Weights of a small mixture-of-experts language model, trained from scratch on English Wikipedia.
Size: 11 layers, width 192, vocabulary 10941, 57.3M parameters.
Experts: 128 experts in each of 10 layers, 64 SwiGLU neurons an expert, a sigmoid router.
Below are experts of layer 7 (counted from 0) of a mixture-of-experts language model. Rows are named router (the router's row for the expert), down (a neuron's output weights, with its number) and show model dimensions 0-191. Each number is 128 + 32 x the weight over its row's rms, rounded and kept within 0 to 255.
After each expert's rows: a language model's description of what the expert responds to. This comes from a sample of Wikipedia text that the model never trained on.

# expert 61
router [140 121 154 110 126 160  90 118 136 111  60  94 154 123 192 202 144 137 140 102  90  99 132 126 166 107 116 151 100 137 162  85 128 129 114  92 166 151 165  61 132 145 121 174 112 134 133  91 106 178 101 117 161 194 202 127 133 107 175 112  84 115 148 100 172  62 149 121 144 122 108 137 168 107 123 151 184 148 194 101 138 168 126 145 154 146 177 108 120 115 141  81 159 126 139 163 122 107 182 120 164 151 120 118  54 135 128 145  81 102 108 133 158 145  93 133 145 159 139 128  88 133 131 118 135 170 175 193  67 117 149  80 145 161 114 122 120 181 113 123 132 107 119 165 120  99 132 191 176  82 144 122 164 100  52 163 160 172  76 174 148  72 121 102 168 175 131 177 144 128 184 159 126  99  91 173 146 107 168 150 130 146 160 181 167 167 156 109 145  88 128 179]
down0 [103 193 173 113 142 128 105 138 105 147 179 144 182 156 125  85 162 137 116 168 144 149 124  68 113 134 108  72 110  75 160 158 166 138 151 120 145  61 111  34 147 132 102 164 113 166 161  88  84 119 169 105 142 121 167 100 141 112 153 108  79 148 109 102 168 104 151  98 118 156  86 126  91  68 136  72 181  96 166  74  84 160 133 135 168 135 120 113 107 111 154 155 117 202 147 146 134 150 109 164 166 117 156 138 131 126 143 128 116 149  98 112 127  72  81 133 156 116 105 123 122  91 112 134 114  91  96 199 183  81 106 143 151 169 116  92 141 159  80 103 114 101 128 200 179 115 126  96  90 121 220 173 137 181 165 151 106 109 150 157 217  90 146 119  85 153 160 121 126 106 122 126  96 130 112 124 116 111  93  91 147 159 141 154  90 107 147 159 125  92 129  83]
Words like first, next, final, same, previous, consecutive after the in sports and release contexts, such as the next 10 fights.

# expert 28
router [107 104 106  48 109 139 164  94 106 155  97 106 145 106 156 180 122  68 149 109 103 151  94 119 177 157  84 162 131 106 152  68  84  85 179 119 132 104  98 123 145  91 119 136  90 170  79 144 132 113  76 132 119 138 148 151 119  54 175 150 177  63 161  74 105 149 137 123 177  74 128 142 108 128 181 146 180  78 190 127 108 179 120 116  91 132 160  94 132  95 135 112 130 113 137 149 163 177 140 159 183 106 132  87  83 144 142 121 127 125  63 110 162 124  79 149 108 157 123 129 125 146 174 151 161 138  85 146  79 139 148 161 156 163 175 152 175 156 122  83 166 124 158 190 139 122 122 119 173  64  97  71 128 137 106 138  99 180 147 186 133 133 116 164  68 156 136 174 118 118  96 145 141 107 159 164 113 129 165  94 112 153 196 159 120 151 141 131  80  98 163 156]
down0 [153  63 161  82  80 120 190 176 161  93 148 117  86 102  60  64 179 196 127 146 122 134 123 176 139 170 174 134 153 155  94 122 141 133  78 116  95 165 122 122 121 114 116 154 133 169 108 109  95  89 166 165 119 119  90 100 121 107 102 129 134 174  97 163 124  88 138 145 111 168 110 120 136  97 110 128 110 149 125 106 116  67 111 101 119 123 127  98 122 198 121 187 111 157 116 155 159 156 134 149 130 109  91 134 119 100 125 166 142 144 123 134 124 146 199 104  92  81 167 124 142 108 132  89  41 158 141 167 188 133 103 214  73  98 144 120 173 101 124 143 195 129 187 128 122 119 159 107 160 124 126 143 151  89  95 130 155  71 123 103  99 150 167  70 120 126 175 111  96 131 108 205 142 128  97 129 137 174 164 107 169 112 123 109 121 118  48  82 171 162  90 135]
Verb endings and inflected verbs in plot summaries and biographies, such as ing, ed, es, meets, create, taking, usually followed by an object.

# expert 13
router [120 104 133  64 127  88 160 122 103 118  96  82 155  75 167  69 135  98 162 113  91 115 110 125 151 180 148 150 115  54 171 109 145  80 135 125 135  98 151  96 105 117  72 163 126 155 125 116 164 128 126 123  95 135 240 154 100 119 194  90 120 135 112  94 145 125  85 138 140 139 124 111 139  89 127 148 126 138 180 130 152 173 163 136 144 154 165 136 142 146 140  86 141 127 111 200 150 170 143 115 182 136 108 180  73 156 209 111 137 111  96 102 176 100 125 135 135 172 102 117  99 136 131 119 147 157 165 128 135 115 161  91 161 148  68 138 155 171 140 102 116 154 138 170  91  71  88 164 182 119 176  67 151 101 109 166 114 158  55 177 137 154 126 134 206 148 128 129 115 145 129 149 121 141 131 190 117  77 161 167 148 135 191 118 132 189 146 136 123  82 109 167]
down0 [153 130 142 141  95 190 150 146 159 147 126 104  97 146 130 155 149 139 121 106 148  96 120 111 172  85 115 116 117 135 104  79 136 110 121  83 152 154 171 152 157 144 136 135 158  56  85 182 133  92 108 165 109 121 118 127  87 164 106 143 148 117 183 161 129  75 110 149 180 110 144 127  49 118 162 155  65 110  74  82 137 130 156 165 131 140 132 130  93  86  95 117 190 165 167 123 106  79 137 125 104 147  88  95  98 125  84 156  49  70 130 135 148 135  92 122 146 139 117 111 100 169 104 144  74 187 115  72  64 177  70 147 162  85  98  73 115 119  95 134 143 183 160 144  99 109 138 159 129  65 101  89 132 151 151 131 102 144  74 177 133 134  91 131  98 167  86 188  70 132 111 144 156 112 114 210 135  67 150 137 118 134 143  83 129  88 119 105  91 102 118 162]
Articles and possessives, mostly the, right after in, of, at or to in biographies, as in represented Texas in the, his childhood.

# expert 2
router [160 128  79 138 113 128 139 126  84 130 160 126 174 130 127 180 125 102 109  54 114 159 114 185 178 117 130 144  47 121 159 150  66 125 146  56 101 106 134 111 151 100 121 162 107 175 148  85  80 127 108 126 165 149 144 177  81  87 173 177 133 108 118 100 129 129  62 109 110 117 136 136 172  69 171 157 143  85 169 169 134 166 154 139 103 151 189 120 167 126 175  87 124 137 142  84 145  96 101 102 192 117 130  64  77 168 151 127 101  80  82 118 152 172  69  96 138 114 154 141  97 100 159 115 135 131 146 111 117 118 132 105 198 184 111  80  93 106  94  91 164 137  82 155 117 155 117 103 171  79 125 104  83 117 140 112 131 140 111 138 104 148  87  90 182 113 134 110  83 123 135 113 106 133 110 142  96 176 120  94  92 194 142 103 155 158 190 154 113 121 168 172]
down1 [115 127 171 171 175 129  65 144 127 130 100  75 129  98 163 163 145 133 131 113 111  93  76 149  81  95 172 170 124 138 148 120 139 107 126 128 189 136 149  98  92 107 106 168 134 171 120 160 170 161 136 123 115  74 133 144 151 106 101 152 169 142 125 157 174 189 141 120 128 103 138  86 128 100  77 139  90 129 155 148 155 131 124 162 148  74 114  73 177  94 104 157  63 115 254 121  68 108 123  64 116  99  97 174 128 181 212 144 145 108 104 126 111 154 138 126 179 154 145 120 181 113 119  92 222 139  95 136 126 177 135 106 101 168 121 190  92 166 131 115  80 157 103 150 153  81 135 132 131 112 163  92 147 121 161 162 129 129 116 102 129 145  92 114 150  81 109 147 108  95 140 117 130 105 147 118 112 111 141 198 137 137 180 150 133  99 188 143  67 122 109 102]
Past participles and -ed endings after is, was or been, often before by, such as built, designed, Preceded by.

# expert 16
router [ 74 156 149 107 112 140  87 129  95 137 127  82 170 106 163 117 160 100 162  98 109 117 116 139 165 142  61 148  83 102 153 108 125 116 167  87  77  96 100 100  96  98 127 144  93 160  90 177 137 128 116  70  72 170 168 125 158  99 165 135  59  79 183  91 111 104 125 152 155 119 153 109 161 119 169 150 174 116 149 184 127 135 197 137  92 180 135 130 119 121 126 133 160  83 121 141 160 102 126 177 153 164 133  97  94 121 157 111 124  88  81  99 158 108 129  89 155 132 106  85 142 134 128 118 162 176 183 153 115 177 172 105 165 182 111 114 145 119  78  99 175 128 180 125 105 137 132 193 138 119  94 102 145  88 105 118 128 132  88 157 144  70  98 157 139 100  85 132  83 145 193 162 156 160  95 149 202 164 149 144  42 169 148 152 137 159 157 164 115 170 175 151]
down0 [158 207 144 158 114 119 138 141 103 182 167  99  98 169 141 118 147 140 108 139 144 158 133  95 107 177 106 138  97 123 158 126 138 131 129 143 133  81  92 164 130 130 152 171  66 125 135  97  63 117  50 125 135 137 172 133  94 137 161  74 130  92 111 169 181 144  79 111 118 135 149 128 210 106 205 193 105 106 131 146  97 157 126 134 127 160 118 163 144 192  96 100 112 144 137 136 108 161 151  77  82 133 125 147  29 192 107 162 174 127 132 143 136 158 157 147  68 155 115  43 102 155 102 146  73 134 189 135 137 144 131 111 134 129 118 177 164  90 142 141  56  89 133 101 108 124 122 149 130  79 124 138 161 160 130 133 145 100 128 113 156 101 163 137 123 113 109 101 109 115  88 138 183 176  90 149 102  94 197 181 122 148 102 101 137 156 181 121  81 129 122 156]
Line breaks in lists and tables, and sentence openers like During, Due, His; also ordinal centuries, taxonomy fields and non-Latin byte pieces.

# expert 5
router [ 59 128 107 109 118 149 142 103 150 148 121  80 141 109 131 151 193  71 107  65 123 148 151 137 162 160 123 155  96 147 179 107 103  86 154 114 110  64 183 134  82 114  98 176 119 174 128 230  89 121 125  82 122 163 155 152 156  96 129 158  79 110 194  81 171 112 111 116 171 107 125 142 170 140 169 162 144 164 192 173 145 130 152 144 122 124 138 106  95  70 134 145 126  94 101 118 122 122 119 172 183 158 112  96 102  98 184 143  99 140 159 121 148 129 163  96 121 144  90 132 164 163  91  80 135 104 181 158 123 136 128 131 193 146 111  98 125 187  59 132 152 121 102 115 149 108 106 170 160 143 134 111 154 117 100 142 193 106 122 119 156 101 133 187 112 102 130 111  92  71 179 165 158 113  42 149 142  80 137 100 124 138 133 171 100 106 149 156 147 163 110 177]
down1 [ 81  39 129  54  90 101 155 103 169 154 105 109 109 166 102 111  92 181 102 112 126 166 132  77 154 136 117 136 130 138  86 114 102 138  98 134 130 156 114 171 102 135 174 117 161  28  98 143 106  85 120 105  36  96  80 148 101 140  71  91  52 118 103 121 162 113 140 119 123 115 111 137 157 157 143  73 113  81 127 115 133 118 126  99 137 115 153 114 104 110 174 152 122  93  87 167 105 117 186 151 133 116  92 155 137 163 158  97 150 156 130  87 111 101 141 101 156 130  71 193  98 134 163  76  67 110 131 194 144 172  85 131 123 112 143  90 142 108 119 143 112 108  83 123  52 138  78 139  83 153 104 132  87 159  88 146 136 154 163 149 164 148 180 134 156 170  96 113 115 186 149  60  79  88 154 122 111 124  94 110 110 153 146 127 122 141 152 106 108 154 114 164]
Mid-word pieces, especially n and in, within names and contractions like wasn't, Teubner, Unnamed; also table pipes and he/It pronouns.

# expert 9
router [121 167 153 130 124 136 117 113  96 125 153  92 120 122 168 142 166 136 136  69 150 111 107 124 171 111 113 173 122 122 180 133 111 175 141 120 113 114 147 134 131 127 114 181 117 168 195 124  99 116 151  95 196 139 203  98 149  50 207 131  97  76 134  89  70 151 122 154 161 127 117 130 173  84 130 117 137 153 156 160 104 164 133 151  97 171 133  46 101 107 152 158  96  89 133 149 102 107 119 125 165 144 154  95 117 165 104 139  31 122  82 101 178  84 140 160 140 161  96 130 125 117 141  79 127 169 171 125 143 123 174 127 202 167 108 153 148 112  85 113 110 160 167 103  79 138 121 163 123 149  78 116 147 109  64 120  76 119 147 129 173 124 115 128 129  80  90 149  74 120 155 162 163 100 112 153 119 171 184 143 146 100 197 107 174 180 181 137  93 110 154 155]
down0 [171 148 123 185  98  46 139 155 139 131 128 146 160 140 128 143 132  82  81 195 125 132  95 146 136 154 113 142 126 181 148 106 146  78 141 127 115  87 132  60 155  81 178  98  79 143 116 147 188 188 155 143 140  78 148 137 132 114 107 139 159 132 137 124 111 101  92 201 131 138 131 117  62  71 123 124 170 170 109 113 145 162  79 102  82  92 135 148 111  72 132  63  98  94 160 149 119 104 134 142 102 169  63 119  97 145 117 233 118 137 150 132 105 134 150  85 125 145 129 125 149 113 132 137 150 115  36 129 133 111 132 128 132  83 135 141 147 116 160 177 164 159 144 146 130  63 132 115 149 173  88 139 124 134  86 124 167 111 162  80 147 124 113 106 119 136 112 118 124 174  58 128 155  76  80 110 129 138 123  69 125 135 127 145 137  67  84  86 132 193 186 169]
Paragraph breaks and == heading markers between sections, often just before a new section, infobox label like Personal information, or sentence.

# expert 39
router [117 117 147 161 142 117 130 112 142 175 112  85 163 106 168  66 180 112 162 133 171  91  56 116 152 151 111 185  81 115 149 128  98 147 132  60  97 105 140  85 140 140 108 157  96 219 135 133 124 136  74 117 109 171 166 164  87  93 189 121  79 159 147  92  91  83 120 159 184 154 150  58 172 116 170 184 142 103 140 174  79 123 124 155 136 105 150 115 164 126 142  51 121 129 130 145 152 161 173 144 154  88 136 135  71 119 151 126 151  73 133 141 158  94  89  57 174 137 142  91 120 134 132 100 140  95 147 153 153 102 145 127 164 131 105 118 116 120  95 162 182 122 152 151 130  84 143 178 168 111 145 109 145  68  64 135 163 186 108 128  95 123  99  81 115 113 130 141 114 119 142 165 125  97 106 135  77 167 186 163 107 161 186 149 126 102 147 108 112 157 129 177]
down0 [161 132 148 109 134 120 148 204 132 106 121  92  54 160 181 114 135 110 139  78 130 116 165 146  69 110 110 125 131 158  89 123 111 114 143 113 170 174 152 106 156 134  98 148 131 128 160 121 157 122 127 108 117  98  95 111 119 155 111 148 126 118  96  99  86 100 132  80 130 174 132 175  83 159 159 153 131  57 113 110 141 114  87  66 162 175 158 144 158 231 140  87 115 111  90 120 190 141 182 110 145 125  96  97  96 159 116 199 172  38 127  86 151 127 124 107 143 166 118 114 118 164  69 128 152 171 163 151 147 129  84 169 123 101 130 139 160 175  78  89 176 133 117 189 187 153 137  96 138  76  81  51 134 162 161 181 130  92  97  89 170 140 103 115 199 136 132 148 163 114 107 162 147 164 115 138 170 136 127 113 162  97 130 168 138 105 141 122 145 145 137 143]
Nationality, ethnic and period adjectives or their suffixes, often before government, Empire or period: British, German, Hellen-istic, Neolith-ic.